config = dict(
    n_layer=12,
    routed_scale=1.0,
    lr_router=0.000737,
    norm_place='pre',
    parallel_block=False,
    lr=0.00216,
    decay_fraction=1.0,
    decay_shape='linear',
    doc_mask=True,
    train_tokens=494500000,
)
Below are experts of layer 6 (counted from 0) of a mixture-of-experts language model. Rows are named router (the router's row for the expert), up (a neuron's input weights, with its number), down (a neuron's output weights, with its number) and show model dimensions 0-191. Each number is 128 + 32 x the weight over its row's rms, rounded and kept within 0 to 255. Numbers have three digits each.
Before each expert's rows: a language model's description of what the expert responds to. This comes from a sample of Wikipedia text that the model never trained on.

# expert 9
It responds to: Function words, prefixes. Prepositions, auxiliaries and prefixes inside running prose, such as in, to, not, would, was, and word starts like re, un, dis, inter.
router:146076123142104131161122175113125057084183195102127143095075074106129151171138134146106164151179132103142148087121028142092111100147176135136118160139080105156065095117100126124145096142148112119099094137166131166159101141107170134137132112120139137109127197161097134160082077090176140190109121085136086099096090162121118166149129127112150116121134134139075110138059122143127129152198170123148160126167086121085107092110136128134132111061116199126143143091119119168194117122117151165180187072106170120145140091153124108081150168155175157091087166144084095098203091122109171149
up0:111094070121172091162092189062162084141192100143123195163055144137114102157142113156161137158163123085116185210137121173129141130120094201140161159169131161150121100175142096191155120023086177178140152097138128103120131090089099117120153105101134147177134190176133109112120113112133131101208108166147172124108110133086133137084100120111112114136100140113125126112127135135172155119120118138105082102098104084116125095082110091181110158131144108113131122124107183104077087103103156149146205078112113198107128126086146169109118144121107093164100144160072115148149121116084147135
down0:114138128180112185162127109099137087118078161158103094113092096123145164150142161126092142149144151109142140138172160150090116133147087137215178156204134168195122111087131073113108142127126111136125150106115119074096148118080099155089157180127115098071115161096120166175170173143104121129138123080153103205091172101154101105133126126069118136102121153144130144145070055099136124180131129138163130137138102109044099115104137154098140146089099159185145109130141145124154144137136204141129120064109039060124105178130071088105139132115180110146133087099151076189132181118162110147

# expert 20
It responds to: Line breaks, adverb endings. Line breaks ending table rows and list items, -ly adverb endings (historically, commonly), and auxiliaries and adverbs like also, are, has, later, then.
router:090151125121129112127078155067159074136152142143130139118123093080129082206152155145123119133143134133137126117091092159124100125123156111083109170116078095121110138137124109175087139140137150111110108127138104125162102146106142105116150108085151193180188195166110132133110102103163143162076156106126056106060087170157112157158177106113169105115156096169077133166116113117131071200179150133055158188178152131127073081162145096124119139136207120111120150134174129154115103092113129182065177121151133121153124122130148068154193146109169130140117150133122109107229073125163074120
up1:112245133147099119122184106105105086121189095161067133153143080107077163241141120103092117124158139122047119117114106163162131122177082091190105082115106142103140088170123124097145121084070147102093092166116155122073111135126091133123167138067117148149156145145183159142150107154139129107085114156134076151119102096226090111159156124115129065133129084157165086099170134135100150121129082163112113151136145144094162212158123117139099141138160154133178125119114161100110099136135134109079108122128181124174112198129176154092117167177104135098140127137146120121120131126136135118
down1:151081099171141155110071113109141163113122097139134138132164146131102124114096149171095101134116152150157170169127122154082092203122136186123180124151131132143097136118115134161109149123156129171145153163176114098064116122133129121143088187177144167127089101151112158137171084124050073105149108178062069112123162136136128128131133111170073118156110149163112200110075102111132100148167144135126191132120139108156111078119190120138087098086092144169110153149087084133142200137113079105177131255136121134050084085116121148143067133143081119145106103138083122164108117124121106078

# expert 18
It responds to: Vowel endings of foreign names. Vowel-final pieces closing foreign personal and place names, such as ao in Davao and Joao, ra in Chopra, ora, ino, plus line breaks.
router:127139080126118129127075184082122106110184100162120135139155135127141083169104160144122154181124112123104155099078091153115155093184146078086105166159087098110117112153143083122122125161109174146075049113190122142128151110088099126162138144121140161150135202124099194111038066113151105171137121125140092097148089118155093166166179115178126071109152116126095142125099124165082085182198157085085150147162186125142132078139160115121176083130087154128111138122148100173169097123100084181112137097088155132150064137132122106119134095123143115119131170187157159165138083145170075159
up0:123086062126123138088120128116175147095099094103097171110160126138147145134070130089147073127106127098100125119091150096113185122137119138123180145135101103095075155106130121095154104081142063169132074137138118135074105156094179093160119163133130159152167173144152116146084089142156201157081141049141120113133128132178098163201177082086176110115148126150162109124104151203169157191127120099125116083107126130136154067103139097042126115153179120076121143099115071153162109186115148103095125084114159138101114105132185152122130121102156178195194126161133163151123164180136120146
down0:158142135134116127149091153125109150161138142143152042136115141144089119119109103109139107144124102151113094146126127075138107076147143110126110108130144092123159151096140148102170216159119084113158112094146148123104153141109133118143143184118119146055115112091138071112115156168092149129122138175132194138079124086094093136154132204163162100090141140111136103151158102075105108120108093126126140061114144198166079146157124105155114139110072131176116185090106191135147120114126096154102099255181026127072140197114158139173110109119150089182127142131158146156140178117101134095

# expert 8
It responds to: Pronouns and stems. Subject and object pronouns after a period, comma or and (he, she, it, him), plus word stems like writ, schol, soc, design.
router:101155086117107094101084188126169110151220202101117157118128113117104163200146129097157180107127193076105150131096054157148154114185162159095106146153105125144116099136106073113155119108116137114100137160133118161135131115111101139116175125104144147136145186120115132088095048098171138171086107133148126075081119116116068149159148081163112072135130141130091141200113145135074106144158138075164174144147096116112127080115159094117131154130171149081129152110114175159123116077121075148118114074116107147142132128195136091043175101104168101150105165118163120188157123169171143155
up0:099157083099166086130098153056130100181111087143174140129061157090084114128130118115142078098129109120138100144091123121108176201113131143098119155151150139088117151114127126170167144125170180096152080163131105105139086178136104162089127125149131109189117199181216120138126188103140111096100148142150131114136152130123144104142113116153085102150168095126169138205123090110137140099153114121169133195133115156116047083157140100093096143163200105093149191150153155110134148061122085123147092087106114105190101160111105079089152109121077050103122164166101134119118154139168138172
down0:167147116123119180155113143078147160161123113123164137170040158115099183132093157158094157102184081113116163097157106110126148145135162090108131121092157110154082150135145092093174161152222136129172147128092063176171111112101146123146181157120121120134115186134128101142139130146101165118160153170147134077123113110165083116072143074169110138189132096101186200136121110135184179110111057125134082178161110104101127122148054136102114148088149059120129080100110158116109099111123132150180111108114093110134124115125140109051130149095162178066102091142155149069096161154127141101

# expert 2
It responds to: Infobox line starts. Line breaks and the hyphen bullets opening infobox field lines (Released:, Province:, Preceded by:), plus odd word pieces inside foreign names.
router:167174127120096100123111111063168098108204151115170170140125182114160136147129147097128122141182131138081165119086125113147125119185165104092127160127120116098168085140171084151129108133088165101094108091195165173116140164111104107107126160118193199139171154174121138128084087119177202144145129093107072089081119171133114141143166100099129106113076121170100064135136170102130130143185173111075101130135098152096118079115120101086119134165166156102135115096079179170160154129097129124111144087139064072146092111144128088069141109111177141139117149151097159087213094118166113170
up0:075136110159105103128160139101149091105132161147080173085104110123138136123139147086109152105146109067096105158121093116142110148164101040168139133118143161093123179133151118116102097118135119097111126072123136109098126142134107130157115087145102137182172156132169161158108112126139195180146100105166065103125106153145108099114079189118158163156177096160140157118108153084129158141147174123082118160171126081108122124145172066145113173106159138107097138130090155098099114175084179130114227090135174098136151121150161091116117154097232154102130040089128202109210139118156110086
down0:113105113094168128143110163122075145100117098086114124133243182099149119098094200061139140116172116199076157150143133178113169113135076185140157165138069147164190131141170175082130139101089166124072144129097087083097097116149107151091059120122109146075116106141116100108090124084161167134096147160203182101193178140083177138100121112096143149133172169126114149145106122137114127132121118114136119152123119142089136120135126171085174112125159126113144093138069134135104167124147099103084137180129154124121100119166085122114110139161052128131223138116108110133116148119120080127